python train.py --hidden_size=256 --experts_per_token=4 --moe_layers=[0, 1, 2, 3, 4, 5, 6, 7, 8, 9, 10] --normalize_top_k=true --balance_loss=0.00644 --vocab_size=22638 --norm="rmsnorm" --tie_word_embeddings=false --optimizer="muon_variant" --max_grad_norm=1.0 --max_seq_len=1024 --train_tokens=945100000 --dataset="wikipedia_en"
Below are experts of layer 7 (counted from 0) of a mixture-of-experts language model. Rows are named router (the router's row for the expert) and show model dimensions 0-255. Each number is 128 + 32 x the weight over its row's rms, rounded and kept within 0 to 255. Numbers have three digits each.
After each expert's rows: a language model's description of what the expert responds to. This comes from a sample of Wikipedia text that the model never trained on.

# expert 40
router:187104150149132130141105114157113120176121101087153065108112188080126169144103059124120109128099098067067108126096181089110138122124151106140113147145165072154079136137144103141126084143133107159131122093121188140093150153083108106114124161114105065141189102121158106155132163136154141158121114141091159120110108140152159134135122144101167095124113138181090133108140122207161129169123092115091217190166192139074133143103117152145133127084121090135165108126172063209082153185150125144125148132140127150134162116141112175116093132102078167153179139154146086161069156166108141181136204147128174150120151081133121178122126146098104071070099208117097101136098116106119176166188112163137119107111153080132113101155081132101137202170057117161139119091147130057168112113095103
Description: Inner or closing pieces of personal names and given names like Edward, Charles, Henry, or pieces like -bert, -ren, -el, -ner.

# expert 55
router:136183204099134141212162175140130156111125102141097159108092154115148154109115119137104146148100143081115129182101128130100137137094162064130104124092083075078155144151149105108116047097143141083151131093144158138122099204138107063153099148114154057065116142097122148102084115095134127103139065120142127088141142092139124178164173099194139068171148194113113106142129135063144118100077142138153145103085122148110166191123105181054165126061158131195100121163130152168104089144088136134111118135146118114144130183131121133138122122121085127063177124167119153094184163146083129121113178088093105139064105153109151170110112146114133117171113130136150136153204166176161107168156114150117127080099152136079159108146201177171165095098087130100111138118108101185112171125149116
Description: Opening syllables of Asian and other non-English personal names in sports and cast lists, such as Okayama, Takato, Nishimura, Ji-yeon.

# expert 29
router:122173083089172142051144104147194158115143140107156153099193117068143150074145126161121088119181161154144073094151163099066093088199106150157051181103121106113190162136170154155148155055132120073148150147174159172083081088171145134129158085129148196191134127062121169172159157106150129115130149110149094162143153135133118108065140147134094136156122156143184095121195089104103192148112109115129141123129118124156190104116120119104123097148145153139110110171099123122175119113086145112124152093125156164140181118129159179116103139101101132183127168148139125097060142070085134188102147103090121123103080127195076113132128171077128113159114120124155172117183144091075106131107174085129112141101152140164085167130095169148103122139176120127143099115164144162092172128144146
Description: Possessive determiners, 's, and prepositions before noun phrases in narrative prose, such as his, their, of its, for his.

# expert 46
router:137126130206119150100165112146155116119148123121120095177063119126115093135114144169168178194162111192071137138145140144149189142160119127147156100119120124131140155084116109122139202180022172174155149159121139152072108157157144171129108127112135151137171149113121115076117128137097130138085162113131164066161100133134170100189116071132105123109139122099136184164173118146076154138104152089132060144157045109102180131158131124123122134098100150100116123154147151099156149138163138139090145138153163180144145199117132104122184140159136126109195105098121047178121093117147131063138225112171165104077104175134159195122150154147108164163117148092125110115121053131151126169116101113132145118125102160122131104157122190198130108100101120144118112170183152105175146065177121
Description: Pipe cells, month names and prepositions with trailing space placed right before a number, as in | March 18, June 26, on 1995.

# expert 27
router:116106140132125180084091130119182141196127123160104179149118116169106085060124128121108132099146119117113107103151127107168085096075134152090140100162147177062165151129143153165142113138138154181053101070143150141081135129121096133127111116183092157063126114142084117139129148103141169132121156167110169123075137089059124100161104197165141060139106091115128181163127146162137119187085175161162122078136120062143065168159193081153120151167141188143087141129125114189097135171091079127104101118148087160103124141087087147111163111092128068163120097141057109085118140126159080038131088095110163185145158117152139117125089133154161144071150114173102140148056152138115123103125111176160151155139101131129121085120126136121168142135104157124133119138117160195042163126131111
Description: First fragments of ordinary English words after "the" or "of", such as pe-asants, newspap-ers, creat-ures, ab-ductions, often in social or historical topics.

# expert 59
router:151171135146144111126171089107102125078143109103121109142164086155072103137082156155188116131127060153113163159135131096104172178119133103138178097166188166097104187093081136126089122154127168156131128126082121180064062147185087131112134106104134151120142146082105088082108154139191178099123164101120140108166108189165163152136099089135086107119073073112170114140178154106119113119112175092051085205094071146116135115201163129158075058112073157123110097132148102150218149111148153108102097139157178130092150107152127157087134166045121130081153108104071111144130150146110118128157127122128162133122093141088167116111160133136113104164096109142118095074135084151082126122177121148153141155102095134130069071113091173169137140098134153161103160157172122138110106078128103
Description: Spaced separators and prepositions just before a number or date, such as in, from, commas, opening parentheses, pipes.

# expert 60
router:152124149146142130086134160195082151117133171095058110147136155114148141126151128125112093190036175164136111176172121128134144157071124084137172119101121107160085139085124147145128111121095172133146145056119181176102118152144119169114106153092173126137161067160157105093176129115169100189152132185122184140185127103128120147135128118088132155153188065159110130158056090157143143119149051056167125151145145143118176145103170122108132190117108102126159115154129132145129135198180091122152160134118164082126125079167179094089116068095112112111076152120144175130153190146129147172098111190129074145101154099183140116150121116111130144084113159135133157097130095133176177152158149093166106104125091111116143161076155082103126117116077124093110090123072069100197123163124097
Description: Later words of organization, award and publication names, such as University, College, Museum, Variety, Times Square Alliance, Just for Laughs.

# expert 12
router:165165062103105174131078099113053057084094158134065143176149132100148159065125099122084199150160142140152140125105075139107129139110113098185130132145095119097119087102136111102161106148119082135181141153148102157104128080123138088139147101137120119096180055130100109127143138133121090098070114151135088133096154098082106156146089088162066174102047084116140148152102075157118106101108167152105106060142151120098158141140165136062148071119145161138135139141130130200089127081140113140151150116202174128122082102165188123130138122130143143127094125087123148127123179144094127165127113176124048135156063102120089111083151141121156139149120093137140171140161116085115097106134208088058156161173144157158169193101135138105117143101183118155140169114202138101136103088129139
Description: Prepositions and linking phrases in sports and career biographies, such as as head coach, named as one of, debut for, than, became.

# expert 39
router:114140110091153117103091118121150164155103099155093097123139149119065097154139180144107144076158102155073120107103157161185118157142127117147194109141145154134102161177131090130170141155187104173145092148122061134112073110126115138106153096090157095205102109112130107103144072103103139073141166106172111153123120142079111042099119096117148097177135180133125131102110149117112137184144111131134130121138170121103157170163105099146130129135163167126156150133110147113160111205126151117144114112171141167167134131059131118150138122141148063110125122171137146110177093122181080131175135080088107086127160168103073112176115144147046115180184076165149103085140082130158149099144086089214088117143113084067115131075142083162133163186099114157080129092059090100187088082166149
Description: Wikipedia structure tokens such as "= Title =", "==See also==" and "==History==", plus words inside infobox lines like Website, Location and Genus.

# expert 34
router:118059127136208171109159157120159145170139084127141087130065121168185123154081148133159103059127146155150178115124160141157099136067102138113084154117089098104073123113073103166146083128114108164099142131152148174103122156171111058195120158148142156145095123148086189091133132151149185128180127161084195185152181140166114165137107076160111106120151146080119162183129140154133078162109174089162133077157105138095093111104159088089038125148099156163114127118179131109136075156111148147117187164188098073090109129139111146155135080117124046113117140124144155094109135170109138075148095136159183151134150106150144102069105085081120131160117109142138097148122159160167105175099094114108137106155086125129102120147079110114131156102092133132111088129116070132134097171192177
Description: Opening pieces of a longer word split into tokens, often after The or a, such as th, Aut, trib, compl, Av(alanche).

# expert 7
router:140077038162086145122140090115180172124166153138141146140127103122142094197182092084142122195170091111100091114080122107147085110136128094168094102168094108093131142089103197087105085150156068106077140146143155115150118175117098104065102137136158097131154136137111110177120091096118154114077185127119195093183137166171174086088126057146077161099134128138096096115150102101152085118134167112191095139080149102104130153121086168160124160116118080191157179175168144083148113168132048122142124133180126105145126123118121113111161192146119131151108077135083144135141125142125116089124167119146174141128139074155116152196145149095178143152134103062129076177160173102077131117125082100167126109151119128197143100155095128094096095136150116115153196118099121163120120156105126
Description: Line breaks ending table rows, list items and paragraphs, plus opening quotation marks after colons, commas or pipes, such as Episode: ".

# expert 6
router:183158152096112084089153143116087074142149084097093131101161148127148139136186165096089121166186104135071139100089112089079130101106131157111087127104056138150176134158121140139139094099139073106146152139141137114102165093123192082112140146117144120148107135109139148187164107143114094171116120124112059089068115102091053103077142136103137078107110146107152130097167134114115169159101172199078194133208161094158156127081108077150119128162146156094139098202098107128173094115105121130140119157187112174154101102123187139093129138123105161165218126150161109091130070141108104198143088130127069090094086129092109129113119138140086174149094117142156105135114143145070116126107180153106164153113176123156116176148090192135043117103135156160087088153169133160137122097124139
Description: Articles the, a, an, The, often after a period, comma or that, as in the doctor, a total of, The Vicar.

# expert 14
router:077115112130114149145127143134152123132126081139155126088120178100098117133124115123141086177138150111123117130121123145091123211132153144174171122146163112134207181148105129118110115167164199156080091090154205108166137178180168153134142176136120118155084110072110140113116145132145110102122148163176127153196123146145140181104100179083159123128136109143111152119163143146166156161084107155055095166138136136173115172179118060133117152096125130120119044152102182184064184186077169145113074109062131074127131154091124120112156133098151182111147144121104154173183190137202090143096105148144100144071140101145124122094048154110144176160149104059127113103139140147063105122160128123097164108142138148105107121162139148087125166136149105127100163097125098199095116153108193
Description: Byte pieces of Japanese, Chinese, Cyrillic and Greek script, plus Latin suffix fragments like -duction, -ination, -ics in technical lists.

# expert 21
router:178186131128156126092145087159066109128157149128081158141146144118123114128132126134098143091150087109150069131073153070096140107165114144079087153091092085163116172079128134148181127101148108153174144130156150112136063091100147130137147154199103134094119178164088096162164102100124143181100116155072112116139091106101054132086122095062098118097070148114169092119155102134108157173146177180168152094207148070168154153127098080118107120149137112125149173162120136099168094130132122098075186171230161146123137124123155134089129157146129117206133146102100149117135077088076123188100055140143071104109142139132092087199188100127142168146119139097123133126091137157123094149111187132156127142170136104154107126154179135127037137126178116161146118152142109151157147109119136
Description: Sentence-final periods with paragraph breaks, and sentence-opening "The" or ", the", "of the" in ordinary prose, such as "woods." and "cables."

# expert 45
router:182147156122137149097156157112131188152115095138115140125187101175123149177118136168139145110162159127213096129105180140151154115189138110163130136103100142077145098107108103127150185090143136084150136211148134133153111109074170161132171150115132124228074155099133138118125068109118131110150113108127113089125135101145096162137105111115105073157185153087180108082135153112092116152192101130108137128109158140151060095193086155111089143126147130127120110155079069071104121092120130149190161152173125183195155117077169067155143190104127191177131124152141116139155122119068138197112087120091113100173130133144071139113154136097108158123118155128146132102134138122097108157149130150092126115152172133127098148195116118064064120072145115153187113079200062153157105093114136
Description: Clause-linking words that, which, this, these, such, when, where and while, which introduce relative clauses or refer back to something.

# expert 48
router:177156129133144078121102165149095153145091161139145127123117129107156134108172152167164082074156112204091137181121115099057210124090116126086050143089143104099159107099119087121171164094089103129136153149165117108127180105140177184143129122151180109175117072133142088124173105128187082097110118130073132190094083120098112133146091150111083140169155130110119159137157107131126117129080116112146157106081133069063094145135145139134046098192100062132092111146101120112154122128130140140120097078179150149131133139193108088148069114066133156168116181105166141118050115071109127158138165136131161145118169151075105118082153112151099156116094103111123112096116048115180126157132150118112148086103121150154123128081204102134131104090124121145134134122095153205110122108158203
Description: The word to and modal or pronoun words in titles, quotes and clauses, such as How to, Things to Do, would, could, you.

# expert 62
router:121112119126164132189120137154128121146118112143123133163106115129171190157111126116109167087172118125141182084155131066153092066138136109158148151130120127198131072121148127139139207096154126106134100171141111133132154114152127146163130063152113134128172113092094157154155079117192090097163147170240102160099127112112120153116100142110097183140069125126171109130173074152117122110076204077161124108079142157192144105128154096185181057104143078148096142131147148090149107102103167133154135100082190109110117116097159151134101120120110227166118138160155121068091130087139109114161198124095084126150153130137085077096201163106144130135102120152155139122173144135061104075118173135125121158140128098191149149131200115122082188095105122134099152149131161175144157154135149
Description: Verbs after a sentence subject, mostly was, is, were, to be, became, often with a following article.

# expert 49
router:146116210126177178090080105164137157098130088098134169141156147148160131154079142092096181102140056135097073149122082144150082150073168136130135161123112112117070139088135137123095161143169123130131112143149145100144151153169214171124158171145130193145106200156113121204095148135075050178142129105146072109142103109113095134108110155100165077131118110132133158108170131110129156154115147120135195119152147151149146134071123121058122132082169078102072145119115097117134098123074114137143181138086086083126143108087172110162099158084149108169094165135115161098109085099079077122132129097106148154120172155053099148146193060139147164116135190132140110112112152121120109141072133113140143151143166097081119080165095092136049150122178094167122131174151133102132066147135135
Description: Sentence and clause connectives and their word pieces, such as However, because, where, when, nevertheless, moreover, regardless.

# expert 2
router:132163137098147178140213132096106178118137114129172138134188054160183144076089140121100102101165161128162138176093098150124176122118088082145114097162115178128151125171118119094126109104132104124145135086112106105109087124167166134084083169159167103069080122143065100176083121124090123086068147150060097121120181113154149146084182144175111172098083175095128177152072106133146145093099171105165068084130077119099159142129149178171096055148083151116133167111103113158107118075095094118130094177160085159146116141138104089136160104083163075171143150129141117150136094135058161093119165139095113123197109157121059186133136105176160122136116132160115136125116129090085149097128127094122146100108116123068159084148090166141134090103153110128119113192127147179088139135186127
Description: Single capital letter starting a proper name after a line break, pipe, comma or dash, e.g. P(oker), G(iorgio), K(ramer).

# expert 33
router:149139092165156134173104117128091079147121147092128192137158140122126100152150120107135170111090113075126121137162142108151160104141085099136201112132166135085126098152140064119073155070125141088147128095145095119133182105078142106128153117146088175150109152146139153102188143117105096140123158143139098206133114116117032094060063089095103147118103149106073146118183128135133133120138184103182183106085167106171200111111106167192117084139132135086115164138172115134174140078151141156109121147088147129070101121175151159110103118157145204189121136125155098114104053111124111119125095202125139154090085180081097108139185129100145158082124224127140071107127123077173156096098128156138081150125148136169083138145172151150106157095173150117132117136146103149167095097105175
Description: Commas, "and", "but", "or" and semicolons joining list items or clauses, as in "Greeks, and Romans" and "public donations,".

# expert 18
router:126165232130153146129080122127103163138157105108089103132120177157163147112140088141107100112051128137166089149085109154110198126108138095093146147104162088175130114129140151127101068129090091085185047156088109122114141139088091078120083088065123125103192079132087149153096109141099139103189093160095113117162165104133134171145152171171121130125131131121112126106135118110132128126145080103159215084108092144088123156072094109129130158122130186152161118102123113121092133131121115104088123160195167093146119097163177113122064058113103138122165101132155112160153158171060127090107199171093142079102114143098141149122102128083118098157095174151107146147078100058142203152159138074134122122138149126067134171110109126147148137096100138119186130105081128089148202167156132
Description: First pieces of given names, surnames and place names, such as Mc, Wil, Rey, Lew, Richard, often followed by son, ley, ton.

# expert 25
router:095126180134140141098124200145138179114126114159118167137093157125145144174168144153123119093093135127113103149126127078111085202131076141100115094099158075110124111097137106163184121119136146104137144096079223146091122147143167130125167101123115131146091101147160099090141148147170168171180053140130156132121171131146172119160123136148147099127165083097100126154126084182160137146098121140158098164174172164163134157138141109139143159103151067109162156158141136141124145207100130147136180102103133094139180147169204181113093112063086121137105081093131160169159132123152097169079151133147099156133152132134137135133096180088088119142080134103130129131132139147126195162179114069159137094162092116115137210110142064114089194097056143111134067126059098158206133195094166
Description: Word-ending pieces like ing, ow, ant, est completing English words, especially in quoted song, episode and book titles, such as Swallow, Longstocking.